Weights of a small mixture-of-experts language model, trained from scratch on English Wikipedia.
Size: 13 layers, width 128, 19.6M parameters.
Below are experts of layer 5 (counted from 0) of a mixture-of-experts language model. Rows are named router (the router's row for the expert), gate (a neuron's input weights, with its number), up (a neuron's input weights, with its number) and show model dimensions 0-127. Each number is 500 + 40 x the weight over its row's rms, rounded and kept within 0 to 999. Numbers have three digits each.
After each expert's rows: a language model's description of what the expert responds to. This comes from a sample of Wikipedia text that the model never trained on.

# expert 19
router:559555546562457444473466530464450531435516494458531486478475455499529445473537550444467535509553462511580539476464480562551533536437573449449454572520561448505451475526512496539474537481459448463440484530468530555463510538475484554540459514533548463498533491466537526489437538479573502544458514526499474544556547567459449438495473451529522534452542487505488476520464431549508551512541
gate0:473493555436503399482461541476508549517450465476483428520436553553489558493473410484510474534501472508507559526516583506504470523456504471483489509521472459456509493458487512522585487556445444472572505403500547495534486481506517468517462452513603490428502509515546512486544512425456468562554481515532487505584495478474526502449492462563483552564505443502518485472464498447514457421494
up0:461552410486570473456560536458511524509535465480514436531443553505544512588400509488530525487463493510455534543526516459503500500499569531456446478499479518490483474554431498521501493481485423462493516521482529526548547490506476464471562454466487470537455461426501499521488411528488475502520475537530456472491482489550494461418534459472475573394446525553437518493492456389527495520490
What it handles: Decimal digits and numbers inside table cells of statistics or results, such as 28.73, 12.66, 42, plus table pipes.

# expert 49
router:536518528552485464451503546424481544470555465446541485501423470491555437525545503454468533576531472494534585481501493474501479556473489472486496485477573549495488477508503509472496525491517426488520482444481504541467514473494539575530489542502531474479534536464568616506546563549607452507452501511520431559563533507482464450441440506556480553510492484515514458560505455527474577545509
gate2:517533564498550495490484429528500490501501505461482478478487517422534519513530511488497551496515468456497513492497546478588509493463518515488362489498464549510486481514554466503601430438446429547513516500501455567393507502553483500510537483477488462435550502528519533474520537552500483482530535481458613490464457471461552440519560530555503559535509562477507518486489462412503479579507
up2:384490569507479475502501457519467492510532520515439442533480475464543444536484538534434522474511488517541463519537492525474487488498472492421585596467447473473497524432568522577456490464421547457493489489509556516503452502501540536499532486423494514513482516461528547526493442469607455449483519411468542553474484517435534493467514531501487519523532491505525548423511573435466482488467
What it handles: Colons after infobox field labels like Managed by:, Genus:, Elevation:, plus table pipes and semicolons between cell values.

# expert 27
router:557519531552453431463477515463445531448496505460523493462487454504526453484549541445465542510547494510558559466449486562544534526440594465455451572500571444489441464540519498508455555466460458462435492535462526561480522539477469541545452479537542470507532487468518550505444528479569487543466491521473478531558550571443455458492461459546524545450549514528494494533465434540505556501537
gate0:511611512477526516500496505493426526528500573503497491488532516448456484504523543463433410552462544547460539610481491512484496441556452497473451517509500425532452498474546486464513527437488470488468525506526490584513499543490491446560452487514505489539500612482547535436484578508577552506434426451500491530540481509492481588513514508532513489474461449524535514549479526548513480533548
up0:492534488534491503560476541453529562516478528535495506432511546531532502550544557553488447449452538508473459502495400499474519493501542528496529474503483478461510491488541588444482463578496440467521569499545515604459537552517499471408548536539511497488454505496516552551477523589492563463499467456454527478525563582511496537519523525545414479559495410491566518513496478532518483546485
What it handles: Space tokens in table cells and after month names, just before numbers, years or days, e.g. August 2014, February 23.

# expert 33
router:540516546573446451441483531470448528436502506467533531470503461481536443470540542434464521522545474503588546471460446552512536518445558450447457564532559413531458461535492527482470555485472444461447472518475536545460505528485435545539461502526557459527527465464536540523464521465574519524472495498467449545553531578462470435497474460534527547467545500514483505511472429526511554457529
gate0:495511493521507500457451470522430482483497532495527539512430458481473519545491493522520481514567509489532489496507502577495497600509402509442504550527467463496504498437471528495519497491460535583573429500480499441472480476509481517434503453599486515616476460491510513536523500499547437545492458519456464537511532455510458528483508488488500503363574523551461509512472389558497511543516
up0:463536534536523430506500525493507492490459495486516450460548471570454515458524471506466572501526450504497522487509504534487456415442561490558527486479484528415481499458483506528524536470535529502543469535530490426591469495514541526480509523526427521472519404546443460507508551448500478415432499569579445517550459420494456411536511512451544458559560527493525513501544452545528497494459
What it handles: Spaces before numbers in tables and dates, the article the, and final word pieces like -s, -th; e.g. Brigg-s, the second.

# expert 34
router:507510530491448452479453528463456522464548472488543506500449478518543471459531531476460529540526454451579535438451545502501518510473520457476479511485571521539466460527462478497453601491426409426496456536439503538515513498472477533477398541545500489534515514422516508469469483503543505512491505481503469543552556550476501411516481475522481511429585509551490421574486478475491543508602
gate0:519539554542513530546549498512445489497579481519525469510444482480487473605464522555549491480539509564539488487450385442448480466543527528576555479515501470560470505505486611530504511538511487437489468525487462427545487464478574507421570481556510485482495480493453485474521496512491580539504480505478533534516534504525503483586574489508502591470459516492501482487487448483491590519536
up0:464536473480449485491491536576505555528483481473513552486431504522533597523456463475567455430467391516423504486560472486521520517491462495507533565505527436501483540525506527471467513519505518461472544466541605504535451459516550538473493481443461435543515524420520503479476484517482483486503463456505608542539521439531435553446487464452529517503540474596453521498463478509441496512526
What it handles: Periods and commas ending sentences or clauses, plus decimal points inside numbers, especially coordinates like 83.925278°W.

# expert 53
router:509447574508476515465516595445451528515479544476535547497460443564510457489534511504491492497521497539500519469497539550564484520476475482457450574538453443593482405485473577550482553473466450484508498516455586487466587472501497553485486464503588462487476472502483494564548513518544538518483529466497434576568535498446460460467429460516528497509455484570529522515472496524530528559515
gate0:475463506573460509485527504532496486445498489501515534525480474466541534535540520518560484527502469454561447504493472484440437425464543535498509542490528473528576532479439481528513515465478496540441534533483500463433480494559526436597452551479598547479474454473486551479528526516545571465511571494429521493461466506571423554477510537501446514468503578512518491446446573580482545547517
up0:512454545418541544493462466517528528502509454498518454498478495479545547591535469507485564405513486551445481453525552456518444491502580508483558508491521444427460527463425464512451528461486525504500548469460497500451496505540420484495546497500506470484452509563452533465450515559474540427472518489466565525388458464486468521479511541561522485512520447483543482567459539550509521585504
What it handles: Word pieces inside longer words and infobox labels after a dash, such as bel-ow the poverty, Full name, Resting place, com-merc-ially.

# expert 35
router:548537534541442425448439512467462530453488469469523500470481450513506495455531560445460540511561476468553552454455471513552521527451555458464469572555577411495447466522524553473463543461462456456457454537483550578505505517486518540504450482579556449545527475469525536506453520519594484549466527482505460539545535572464465458507474463535546542474537496502486508517471438514527534501531
gate0:537569464494489510482619527533479598437484560515448515516509515511428527463549545476537462522471523519445496486528480518638531557509436554469512402513470538432499471422514504541454489520515506480475470486477475536552491513528433516563432513567524471428446520493545516491491479478502522486507466513552460543506493548480500490491480412520460481509456545493485531485524518469530486415492
up0:523498491510552503566540496477447475508501498517510506475454496483518495490499471502467486450506463511428465400478562536468465496467494488562537542623563465491566506469454587517563509575470498464535471546448517500504553561503531557498491433488526576514468548480521478591438514518508439491444464518524497513481490455576513487528510498470491523488572481512441515508387528464429562475515
What it handles: Prepositions after a verb or noun introducing a place, time or object, mostly in, on, to, near, such as on the banks, near the centre.

# expert 13
router:533537542553456453465451530462452535441502451462537491469490453512535466481545549445460530500548453515553547476457469554546527527442569465450455575545557429500446466544492506523479548464467455467440490530466531546470524538456473548551451490533557456525541477462528541505424520474565547535455515511487471536567546559456464447498467460537512550454535496528503485527456433544505553507540
gate0:529496498524515471467514512428443494486559518520520520486477527565552456489542555456479520617483446527432568494529535477390580523473537495498498490509540443476478543468476444537520510459450554421469442531541501478490478488463496526530479526537566569488430401501459477493553498467512536511531505563520509529498484557455443532472474473514453491497493452488535502403476490499450496413517
up0:528521507502582492484496541502504428510527437534468443519528449450480507551459436505513469603530507461547467526502527438562483499523477535518514504516496457469474467527388517511541510512418464525543474597502538491486598433522515490374538485515529455505520518538512497533451466509493493516529520509422464446416492531453522522545481526527502502513501551452509423495490508567486498574535
What it handles: Byte pieces of non-Latin scripts (CJK, Arabic, Hebrew, IPA) and punctuation like commas, periods, pipes in tables and lists.

# expert 8
router:522493529511426445467502486480497544469505499440563494465515465596539497472536516483433515491572516447481496414444522486583570523465502459485506521522529531537427398532526506519468560509508517521483519502454433519456551532487514459504432559493554523471510515506538456525505566476483524548471503441490440487542540490519466446553487422518449467547537474567433477584417508505498524483527
gate11:538497552406512499532514531479511507501491494478492455511489507522519459484581508496559504499535460510482479507543533493524547449522523459406496502560437560555497544462537521496590561524497511537512612458589470561549581522477481497544468429446518515506472561490505489563509526584449474510500518363477534547494541489516464470491496516480489444521534552480584525505475537480471488497501
up11:508404485480465465517488483491522439531504492549579523524524435460520476420384508503511512434436504514551443479554473488562457504534515528538523512556525470511465551478454539531466556459487506515498532473512525487485404519511542491511470456546504451441495555495400471453508588464468498510510452467488519512544494509465491514585526488485568430528546532404458473525493496507548561515470
What it handles: Spaces, dashes, plus and minus signs, and punctuation inside scores, coordinates and data rows, such as the space after W or °N.

# expert 48
router:516488567487494449431477539411448513485492492465603512464514440499555472553569491471434510478566485499521492491480470521542497514438499484456430521468525456508466430533561522483527587486495487490497438556497573479521520532483465539507480457532517471539519487424575530558536537522518552532449512473482498503537557570497436424434428494538521490493488472483501494557414496520450551494533
gate2:432456538495550496451505439489463515490469488513513516497467457460454461512579488480605519506513479535531562489458447495470459494512493534463523559490499438487508466620538575456532461491489467497484447467519511452537507472491465549537456505549533452397552481547550450507519523548494467478611547542421460462543513505540462417468466532501490497512452479534516530496559500553475435493495
up2:492555506476525506486464458471477526483500541413517507587428433555497583507491500472536519549482528499536503516515497508516463480549540486455511537468486441487437514530440524472540444510540504518518541480479521490508504435469579551441491464571558528441530520507461495503473452533517502499558517486419489508532544428491547481462506567425419518515554576542486518438543591551557491430471
What it handles: Articles and possessives right after prepositions, chiefly the, also a, his, its, their, as in "by the Los Angeles Dodgers".

# expert 57
router:512480511526502474425535530452491539503507476494593531504485466505497466543515493438481461542487456471536539529477493512499512525508502501502405499492498512505470474540504511518423519455465402428461453477447506566492537509450544512552472556538549435517551503452540530532537533512565494560409537471495462547558510513494446419426398484542437515473515515538520469581436459538536541534515
gate2:545532463546473490522461565593495480549503477499528516584405500528532558468503531514626485507490449492624478527550459560489520525491495507501514467515491559525460548452528518544483482561490524577504474554548515438543472517526475517558528506493466416445522508457497418427441509519585455555524490459519485471517502504533469539506485511508489539558558485483508526514486503457527507447484
up2:485482486532495605446597515448504484471509530503516516441419469492444606530474501440492512487487579466438497522403575492500483467489478542497383495464477475491512484511495483510478521501470561436460589473514551459508551503501484505528498514502510468559514501478525586480554449556546526465473492516500491483539438516524473516449522552518467477524580483508504482528493513593470517449443
What it handles: Markup at line starts: pipes, list dashes, = title signs and == headings, also infobox labels such as Coordinates, Genus, Born.

# expert 52
router:538450549496474474513557565454521536462535550474554548457533453476488511491579547461477457505580478566496519448469515453470516575417480472493473525507507483497443437476504477447533541486429466475512504462450538548551525556400456577548433474514547486516544501442499525470442455495528514532444456487459453503559536505450496499514484479563527569511496539563514481493458470479558526507561
gate0:429502516445528535432500551540511486543526494514509514500497507504446584566503554477463490515486495528457559543525510502463514442455562492534495606456449417499522518518441511397531459526476540485474494559523586497461492451515498530513485492531512504517482525479513504441510524537503549479469468521543526456447479605548442525437469545407522611509480526496517506476462511477509483489593
up0:503510509462478497476475440482499434465561528526510434379489465533429520495575445467549491476489491544574472497548509517523543553478509507480483543476485512492539497552467531526536512445532455483523499487493472504517493455438552516439448515585500602528463490456530453465546499549447485454543448479587425450499540533480471415513454515490493476571465482455466512505494503537454541407504
What it handles: Endings completing a word, such as -ed, -ing, -ers, -ure, -ization, for example ref-lected, undersc-ored, architect-ure.

# expert 14
router:550472543566459452470459524466456534434482481456539512449502460486539469452541555455467528513560486506566552442464410530537513522449558457458459544528585480510462459543488517492485538472447457455439486528467551531472506558477494529537447485564557455489529477471535528534426492496570511529453480511499469539552545563446468438487469457542500546488550504520489507533463446568511560459536
gate0:506433507545492500489562454531500499550470457466492484547409503495476540535607404545556485466524532610588519469508460566522468547543527504487478502498476489521495503441482516538489511573456476503482494535470492490456483516455467505523481521556516523520492499471544494462519543498493480494486555446518482590518503527529487453528493481487514483434521543417488522613421501592559496571475
up0:491487502475553505532512500486444518504465496462557528471468525503523549466528441511507485485517525473572439427438533481513434475510439540524477537446559500488495538483432557505463472490477511510492423473387479577454442522511459466515508505559410502493437435495517513488442414556536534546463525495573551436589501465561475521477483519560485483484457546507441553503536553448492503512513
What it handles: Table cell separators and blanks in sports results, plus competition words like final, season, second, win, round.

# expert 2
router:511472541530464470484462509471456584518536466450545472481511465528495474496498518514475491500538488483475608478432494521528537512455571474475456506518541526545421473531466493559496526530496519425433499493446523503505563478495497511502405553512571454541497479457505517551516509493629523553510502501494533521594486524471441467511412430520540589505521455554435506505498446550533531470532
gate0:496553442466513517531483471476559508453503471529496515487542481547484485505470539487483471441498633573526495486527541488502522500446534496505531571642484537460492513437473530481587481478508471554491547473538451527528455524519565465536572517548476544506566550455524493441542467511442486466542514486472504477415481457413454497487527515485463551521493475485555477479434485557531467505445
up0:480539464432537500472491515461509516435476526546507496518528579496449559528467493497493483593536504435510472537527555544470466528519498532468459471481523481540520519579539426446455522483514538510536568473433544454497482517467484535504516478464493530543506501518469500460481493589496503517550568485514533503579468521596455480500505434532551445504468428474533419521394437428447459466495
What it handles: Three-digit opening piece of a year, such as 201, 199, 190, in dates, career spans, film years and species authorities.

# expert 30
router:556504543554451439461492526470449527430510491466526507485486455499535464483540548441456525499544467478577543459453470520550534525446546453443469573579561446523454461523503498481458538472463452447444470551472511563456519539467469554555459510529546452523551465462525533493411518455567527540458492509468476537558541559466474452502466466533514534462554544510478493526463441533517559472526
gate0:517481564530552500443548548476470474504509434510448508430436523525465423551471458500412485391526459495498500517502480483503503459509520522448485474477532466513528477511541499548516479491500431478525533470451532540497409442525459598468445500462467410472587538465511504498482431517497464468498537438525522482565450478449501525413511476529525511499432482602455530472504478519481522525507
up0:572484470485558487557510463472425477522491488530470570566568481510507428481458493501489485460453551447490547536465535528502549535490566561513457525493441462463514576505499502452539513539505514525484566468466428443482513636464496526485487436535527462565504457563475558438516475573444486483479531502476456626454504507491482508505476493500557535495511454511523491533510466511547463518493
What it handles: Commas, and, or, and word-final pieces like plural s or -son that end a noun before a clause break, such as kidney-s, lakes, and.

# expert 41
router:559515557556457438466446546464431522432488511449523494482491464489541487466545540448460532496560442488591538479460485566551524521454550462436462575503559463529454473504506513517471531477467461449443478531467524544464493539471444551538460498546544457507529480467539540511393533502575512537462501532483485529566536579461456445480483442534517543473534503521490487531465447521510553481530
gate2:541530480442447510520497470539464596488538586492496519511448515513530450454523514488500501497487533553498458383467467533548463554515562483510515470527546442462493473512504562562441435523469474502472545519481536476562434533502558466543489443500495556456473512537470447473505510528507523561517451467555550487494490546504541528449455483443562512426581470536499424511445484514572432494534
up2:457461501512528550449537524553492509509518509576520496467488474506457492446510516481407489526513461464468445509516515494468567467430463516511415567552524546542496503510441548519507510474572546460467466596484488488404481499403443510533504514497502459530514496502523498403489526455460573503503533565551489485462479434477411467587503542557484520578476495488475522433509520504512453488502
What it handles: Possessive 's after names, commas in place lists, and kinship nouns after his, such as MacColl's, Porter Ranch, Newton, his brother.

# expert 25
router:549476538493495455418520492401451492433562504431594544447518438515538500549551492473420535547521477487503486510442467508495534520439535486435466506463534481490462449544560528491516569464486491479508447489486558470540506537451438509480453501538503493532568469417570518557531567494485549511464512460485514504521534538499461441435442507533483516492540489475439462521416489483439533497508
gate1:508423504537502460512556471524490486482450472541539425495443466547546487544528470518482530489506406498542485522533486553565516492506505492515524511480525495510477580616516524525470569473513496493521505509479501501459525456456455503498412530544470514472464555583585489486549497475520551419546535508542544428506473386536499484556418491556402502480470469476460554504507481471493478524475
up1:517555502502504468467452523479528510479600486500515486544495457444528529509474478476462556446465520511509469500495467541500497507463481480567484501504535531427500494492485500572503510482504500521498494536489559461513558448486476618583369470569508548462517464451438470521484498488496536520518449486655556449491523466470465432517504559491557497489498535451483571510505525540475554438499
What it handles: The word the, and sometimes of, a, his, same, right after prepositions like of, in, for, at, as in "at the".

# expert 11
router:552451550509464466508562484445393499475513473455514502491419478514495548508535532485489470462562505487568541498489510490592475542460479392512490561530484453514460429484498464528513539487476461507431480515433530491458550506502445490498480517507500436482528490476608569492602471508547515556510533512552508504555598542476487474507435488532540514527545541491431541479445507465493515504521
gate0:560511515483492490459534395522496457534549362498495551514483564477545464458539558519500470455496515401507479518480548484524525468478506523545502421484517418562541386522519488528491522494509563484525497443507549496477563499490462503493546464511495550497483418503460502470499465538541489499548573511536482457488475500427476444530491544457561427461528538538544533544444475497483507536506
up0:465470553554514464524521524412559497515532554509481472488472471423509497558527595520523546533493528507429502515519505509490477489500466484471503575488431547493491459498523471413512479470492443526467508532438471490444454460495561504422452504461442510489451535512558524490526455454473589533489532455482528508545514440502519486514457416505484533557469532497496522440450632468496465411514
What it handles: Second or third word pieces, often single consonants, right after a capitalized or foreign name start, such as B-l-ue, pedag-og-ue, R-y-unka.

# expert 31
router:507509562479495424451462551453449499470475460484531532470530417572534535546543577491485520495575518509468539428483479498563496554475477488442474566506597543505480463511484496467487567515506462443529421570502580520538537590509496580492469499557538455505589460502486545529499496524533471527497567502490461499566522555455454477541518450524510538493537464531465517479501475466520507459531
gate0:451485532524534438475530513493475494434471535484524420467555507459513537535570549527532561494501561460509525458497448542486476453554444507533521519534455469417503487432435426491494505497457503445503541542476490519437458525569525498463461517462518472462496481553480487419493525481469522527521506540520510466461519493490539572498510479523369496453453491450536503409549602499514502469581
up0:480466426471459496495479462488510496482465430572457454455555542493487403502456491474516507550537474497529497503524550511551500397517468516450462560488464476473513469522475564561455557515452474522558507511475425490511511470523541482537470568463457514545459495536513429507506478484488450466508526479413457494442487540525505512506477432471477581437488542531496625521439489546582470482486
What it handles: Count and comparison words after a determiner, such as two, second, more, than, other, plus Christ after Jesus.

# expert 1
router:518457507474472472421547503392506535437575484448596545458515396550499531545514474450471503536564494489490504454485490524482521481464435480461478510500556503525509435528530548519470521432507503498532410490471541489479498512427450499489439499484606495484544478430549464550541545524497515523480484443468488535520515487501493433451471501578451510516505510533493484579416506525468538489519
gate1:552545541490528437501468485470556474509551556470450532634516473519477435436446477486547455508537442465506486479492514518477532518507496494506554481425533487464461521621470499483534462485543547460494532468561496535507484579418474572492466540470482566499464555462415489495501482526505516522496473506502542497507509477446499550480413509548546484473530496442472562526495570566500514561501
up1:511522566578475561527587510522537529497504412518491508437554492439458486515464447523531508558482539463533516368497491510496506478477431489453553444495529523523537490479522490545564638398493485514496477523503560447459463527451540474528511505459506494508476497546532482494495466494514485526468465512510572475566462509466484514487531397488444497509471495529538479506547494430527553530478
What it handles: Sentence-level determiners like the, The, a, His, Its after is/was, plus infobox field labels such as Genre, Genus, Binomial name.

# expert 63
router:544529535555452434461455505470457524468496484462543495475493463504532476433550548452472500505559465503586538446462471568553513516455535464444457569561552424524445475522523521492482529493447460459471495544459544540446516535481513558550454516548551455495518471463527533517385529476549507538471522517504462546564543568448458438472475466533562547479518525513497481532476437518518555520521
gate0:532490485533467434467455592491526486496513465468577509369511537528538498546564518499483509547571470411486515552546508503523586481525531500481491490523556535522477500496557434525542455470432425512519439457478581584498546450483459482516490452507515497519577465461504532495515505503450498514572542433496436572503492544514504566485542467507537477498510464543489481501493497430540486533523
up0:602492510532498473458538546520497514512462524427428508527504430572511487454539488511447443464486538598421490434510510487444527505482565510576493541544525532498473514505524553417536529452463504471509515564482502549539502519582562477539488522497463488522487530608447527475499509492453537574456506463449495498481499433446509523541530470546539493528560495442505586486484481486485461503539
What it handles: Infinitive to after verbs like tries or sought, and prepositions such as in, for, towards, through; modals should, can.

# expert 36
router:521451530573436473497516513461494545496471550467535474479481491472454451554505468442434540494527482421481500523468552580469517465467512392464489496498472450513390450523574532444517499444456487490420497473394514511492500504428512501511486499574491448491538431443525515556425514457502463508440476432532488536490554480499479480528415507536465550515508502496519500508483463505486523565526
gate0:501517502486540473521470470500546572502416456498447458482523527530486487439479498471457580520493417401507470578486551515479510509494503541533533529539507494486523575487521488540545553520468525484499453440435440465441519505460480528505544437559475434462546393529508511406450556471545458473489531496484559451457490534526498471509472499480520501427472538509423512448445444503446495462482
up0:473484493537475548492509512539498470465523422558433553449506472499522533492459507452535508523515476485538516430515518536480554638527506525537476558432498430570417561550453486450500462456475499527514482491459486516475527502454601522574473535476493453512500493539446510495528549447487458497448485540471545494496525469505495511543533498435488505480546604448422524438460446522473498488446
What it handles: Inner syllables of ordinary English and scientific words, such as Ne-are-st in "Nearest city", v-ice versa, Czech-os-lovakia, nonchal-ance.

# expert 0
router:569547533534487484482558512467469512499547524482551481536440510504491474474569497459510535486544468541580516488483519487470539525429518415539441489533479440519462422511463506519483499495463470497467448561460496567496507544483445573575488479600519531504467501501558529526562524426515459497491463424453444534545577545477467469511460487560592541494552530501488516482451479515544576494531
gate3:604484502581440410521481542477501452516457595476582507514426472482532556409476459527489478496489480498535480533488501529460547484459551507519518444518464518478479537517456478558544546508508442506468512525483468496449441465439440542440509417521463503460472510520517483491517468405498495521568504490421436489460530547500532437491463465478513524501465520557536529529483538525543580472499
up3:523501505495558555525496527525480486481526464450438481549521485551487526556490539497463491469493499507441505419489406518406486461558442543425481554513491532507524488561513502434497484544523431510510598582473527458515519527446548507550505534404586493483426471515549451505552517515494489498476497448515511468512421521523522439468507544472485568425484570503488494484529517571456492480478
What it handles: Word-internal consonant pieces inside personal names and foreign words, often in cast lists or tables, such as Tom-p-kins, Joa-qu-ín, Walt-z.

# expert 22
router:539551545541451443441452519474453532445486485458520500463478439494518448471538549447457537502548487510571552480458499554545533538453547461454451572541584454480462461535508509541464560457470452456441487542479503563450502542472510535569453483544556459500543479477526534493435527460555486527457492524486468532562534553453466433487480456538538545469546475516479502503453426540500557514532
gate2:431515563501512455491444503502518525489516498475429530463473501532504409525476512510525570446500567560605505549475559522534469575489502462499511544461521474483525515499536528456515457528553461530516481530498484504578415507465399525448445508466480533496542527454487463455498559415444561507459509479545453501474554455497481518499511521501548540552511478507449417545504420482511542569467
up2:492488424502513505496531446527487516516498557486604502484508475466506510412525487479522512476474487547546496496503536547469517510514528517598478506521480401491499510504540544567489561422552559498498505503492572498482549531473496535513523397492505524473556497562526505419517467487513543526506446534513561598538442477537529432508523558449482518473576460458446538408455509453524505513445
What it handles: Opening fragment of technical or scientific nouns after the, of, a, such as rece(ptor), comp(ass), sub(groups), and table pipe separators.

# expert 10
router:542533545547452436472463530459443530431484493459525545469508464509553473495535541439470571505563465478585542457456477541537520531442549462438460573507552434502458461543515498500467543466448462468458488504458510552465544528463468546544463479541548453466525438467533530516416517493555541538471470510480460524557541556461472430488484462531528547463525504541497513519452420546496552487524
gate2:514519463513479478513516469488492395455562505481527565399507509527481494462609498484471483461445463509461590560463551472468449490482447465484522464527476506496450486425459473601448547579530485536514534518493556483567470538460526458492527546494478517504526467547492496440425512427532552519494431541487505515478539438484491446550461556562510509502537500513449443473493505506478491448517
up2:547535540473555478615482489520513449564521479482511575540550523524467470545511395549517473435534412422527544531533531450515464493524485503491480443551493512431507504512492512447474537483502520522477467500505552487543550513496510463475495514483504502480638473514488465486501532447545534565540445518475474483481518470585486588489462528534498516539440479443471548533549518449481540556526
What it handles: Closing parentheses, brackets and quotes after names or dates, plus possessive 's and pronouns such as who, whose, they, his.

# expert 40
router:526501509553494485434498522491459495513474514415585485502506488480538455472564554482431513539544451528506542474446468483563563502468530488509485526557499500508460456548484534465443597496481474421457512579468502519507573574437494482522430513537517508523512432436566531558530493489594474540452497481469477518533589494440487451477498456531512521506548493523503509574490460487489586474538
gate12:540451487507499422467482514521435487464562486515559516554523478416419464453445528544530499514522460508502465479445427535432523512509575490495606510575486455508524539518509519520580573476515459503498494494456518458401565521479476531461519520575453521520530504494443543524518576511516508593467506503479449475473423441486529494540490473478497531496466508414477461459513547490480503527511
up12:486469479525446496441540544520497469567525585541539480506583518437569490490495444504513421438623452570432528408429486482457501483458490472491526465491534490499487522468481491463469539464454479474475517554469526504524484484537520499549462451549496566503477431487560529578465535505508473504549506484515592523538515460468520539508439433511520502531413507512471524496538483498514543472556
What it handles: Bare space tokens after commas, pipes or colons right before a number, such as years in lists, tennis scores and table values.

# expert 60
router:636528551546482435523507460471478500464491472443497480473438475521528523473560487413479520510501482443487501462481515515549537558441481421494483536519588468446486458484551500565512517492474419495499403471496478481446517578487442497528469501517501478453483515471520598448482562538517483465448469474501555461564534511503489503470435474586459516507509551519435525477460473529501527470487
gate5:476579468482547483533554538516564507484505450470504494462538510557519500468570423434534475542483570448389502578483514492528534517441492495539495524475498471533508533522480489570488509421467500493498475496572528504464386502581450492515542495561520498490488503485558524464445458512526560495514487512499561587471481449489443536493528485505471495406502494480503540512530527569524552415531
up5:493534527517441551494511527539529528536561613526511480476526438485454454475509546492540449549494566423553502502514455488527547543515555460506513467560465555488522465512448486465512529547488549490571497582398503498477510479458475536452471480473535628437457498500524516464519495446533550478519488500438485521436501455433510494498501490543522556541442489575472530520517485523534511446568
What it handles: Short vowel-heavy or h pieces inside foreign names and words, such as Min-as Gerais, Jos-h-ua, Sheik-h, K-al-goorlie.

# expert 7
router:557500547559443441463466518467448520427484514459526476466488461485545478500549562448460526497556491506538547451447489535544526526444560452452452565526561460502457463527494533553462545490453454452438480543470523548455515534458489558551459501551549448495529475469520548496413506499574501532456484518505466523564540559449458429493478460533524546457551514507481492529459426534519553478537
gate0:455571481471474483470459518523510569565480511514473523517564457433447416460474458459479485434518557514438517467523485531513485452435486477573555402475511538520495508528495493477473558520513504540502512464492537512509504519466407484467444537523510494581455416514521564555464463433456506508487524494492473573498558599474503517493506484471473560514482534500532510576538448471574502525431
up0:499420540564482480562527570490469485475559540549516470463512523499490466472491486520479554427531461450533463513445543515505471562450451521480363561502510534458525558530541535526571515449478469544589527472481547452504511537459471499528505449448504542433468469453536447545553488517462461532480532534471544528520507506444488532535495539511517471530594528535460574556453504513491536521469
What it handles: Plural or agent endings like -ers, -s, -ians on nouns for people, such as bankers, officials, writers, before and, but, who.

# expert 18
router:552466537547476483455514532492463512506461512408602498493475470478596519500510524460502514460492455533492576498478504529545531526498550488428508522495500515529470488489472569488449540504433436430418458521433527541503507494499499479576423498515568454508506469465580509464478498460602489475474556506498425505547518551477516517501475449522508517468500482555439529600477484461571532507542
gate0:422451477508553537531446468487504537503491494499446523565539541538494508441495509477468439492499479460485535439470537525442453540502486469497518538510495592464499515468425574440521527525466481461532472508510459527499437472444532567474648512514474450541495549495427470536519471561545491570455560492503499506397460551488536490513509520494462517410529527503475418493530508463475475493514
up0:502492490477490585465543515468565498486541490489520478459415578502478532449472528525529580486473485483461466464432431469426488490454530507468492529476539497521484483505518566492544624576482381505495502472492541518458511505459511475570447487488511477517506491408537428547485519564500532526440505515463509480511491501456546505543504479539531473494492422499424499442562575515446493529478
What it handles: En dashes in year or score ranges, hyphens in compounds, and opening parentheses, such as 1938–39, north–south, re-released, (1884.

# expert 47
router:533501573521448456456484541471482484460463508478522506453525452574489545549505512452480499472537466498488518457483553484564499552407494454460467486475562480484443452521558501473531545508496495473469421470507494535425534532424527599508469553595506461475503475447490522581479475469505474507423498466557529541498543540416458517560502483574543585492502496482532462520513454546540541474513
gate0:473528531446435477546520495526521551524467572493490551500547527518536492480473432503486431507439408540538510521540487467522533530504473520496453558596460530495523499487568542506495515590516496504479499471568458507494457450566419493509495472449553502493534532501475467549540526499466454577453495496430498529541478458551483534555538466605449483407555440489535493494457454549488505538525
up0:528468516505397496459543580478460551493516491473456450479560459463546542469471504471572427528473446519450472550497524489504561549475477535521501507518493551507497466558513578590463511504507482536494539520518470432407463416479532533545430516504504489517559484524584519533522542425540534468465509482514515450527469531493473519476524555438494504391491523507505566490504554497523494450557
What it handles: Function words like also, not, been, such, including, well after was or is, plus most notably, such as.

# expert 59
router:600482526547488485471529563499459549475519491466542478497459503498512462453521565486480433504508485565482521506483482447527556481503451451467420503539488512543497480512448492463531503485489456486434454502450478515466566560423497559519488495503508493508521447446483525476540456509546555516469470553477490511575598580447506537431411486579513526427529540578550466532435501533553519527512
gate0:475507569436481481528489486495504525473540519477449498501419462436509437526463501507564489443473520413583482525490476517551466465559463507479514543533498493456463520455481531484488474487494526459515488522506548489504524498527520391541546507483477512567450499511495458476446500532584459515490471550559574489429461536451473487489483594547425583443553559450512587483476528490542463547473
up0:470572481576512511529510463501526523411475431519533480463522489494558482509469511506579451517536483548579526480517485513523517489491538504504478440454538491515475587582472516488479473450477516488499406445472503508419476497542563496527489480499456521603473536507493484533420606495474477514609483447526436504453502540524476493538434487486499531457470501482522477440454521409542494484505
What it handles: Word-internal pieces before endings like -er, -ing, -ed, such as Law-y-ers, Eng-ine-ering, part-n-ers, de-al.

# expert 24
router:514516487502444459495541494486459501492490506472521531465483504529511530489476499473468452497546505494540528528408524524589521568497461444505461550545518490437432497492537456541561558450474473491472501477394504465456513533428452499541459557513553406490588509479559584502524485452548445513450478533500502516536549527513499474489376529587481531526503514573476486465480505502558560529514
gate0:465511476418483558415509534498516520538488433536464509529463524447511521432456478445505514554537517482441549479419547520432509547523509489492514540487483485519508480419536385546527523568554524476507429539443427438519463583485516452541504617416454460479514489524491570510473508487552524477528485510439483510482468495495502467534457438519518460503453554481514483513515510518522492466524
up0:465500475550487482524506458449468546537529504477450414510530519534502505525420427572476478492552553541494486503514516467527431431576503485516471445547425459550466476485473542461602478469442495529483552563504407513486539534463483515511521449556469557475424491473509446516516524547514502512529474525479511534494451563457480550462513452458551499581554517513477455471468513549450474569539
What it handles: Middle pieces of longer words, often before endings like -ated or -ation, such as sit-u-ated, demon-str-ates, repatri-ate, own-ed.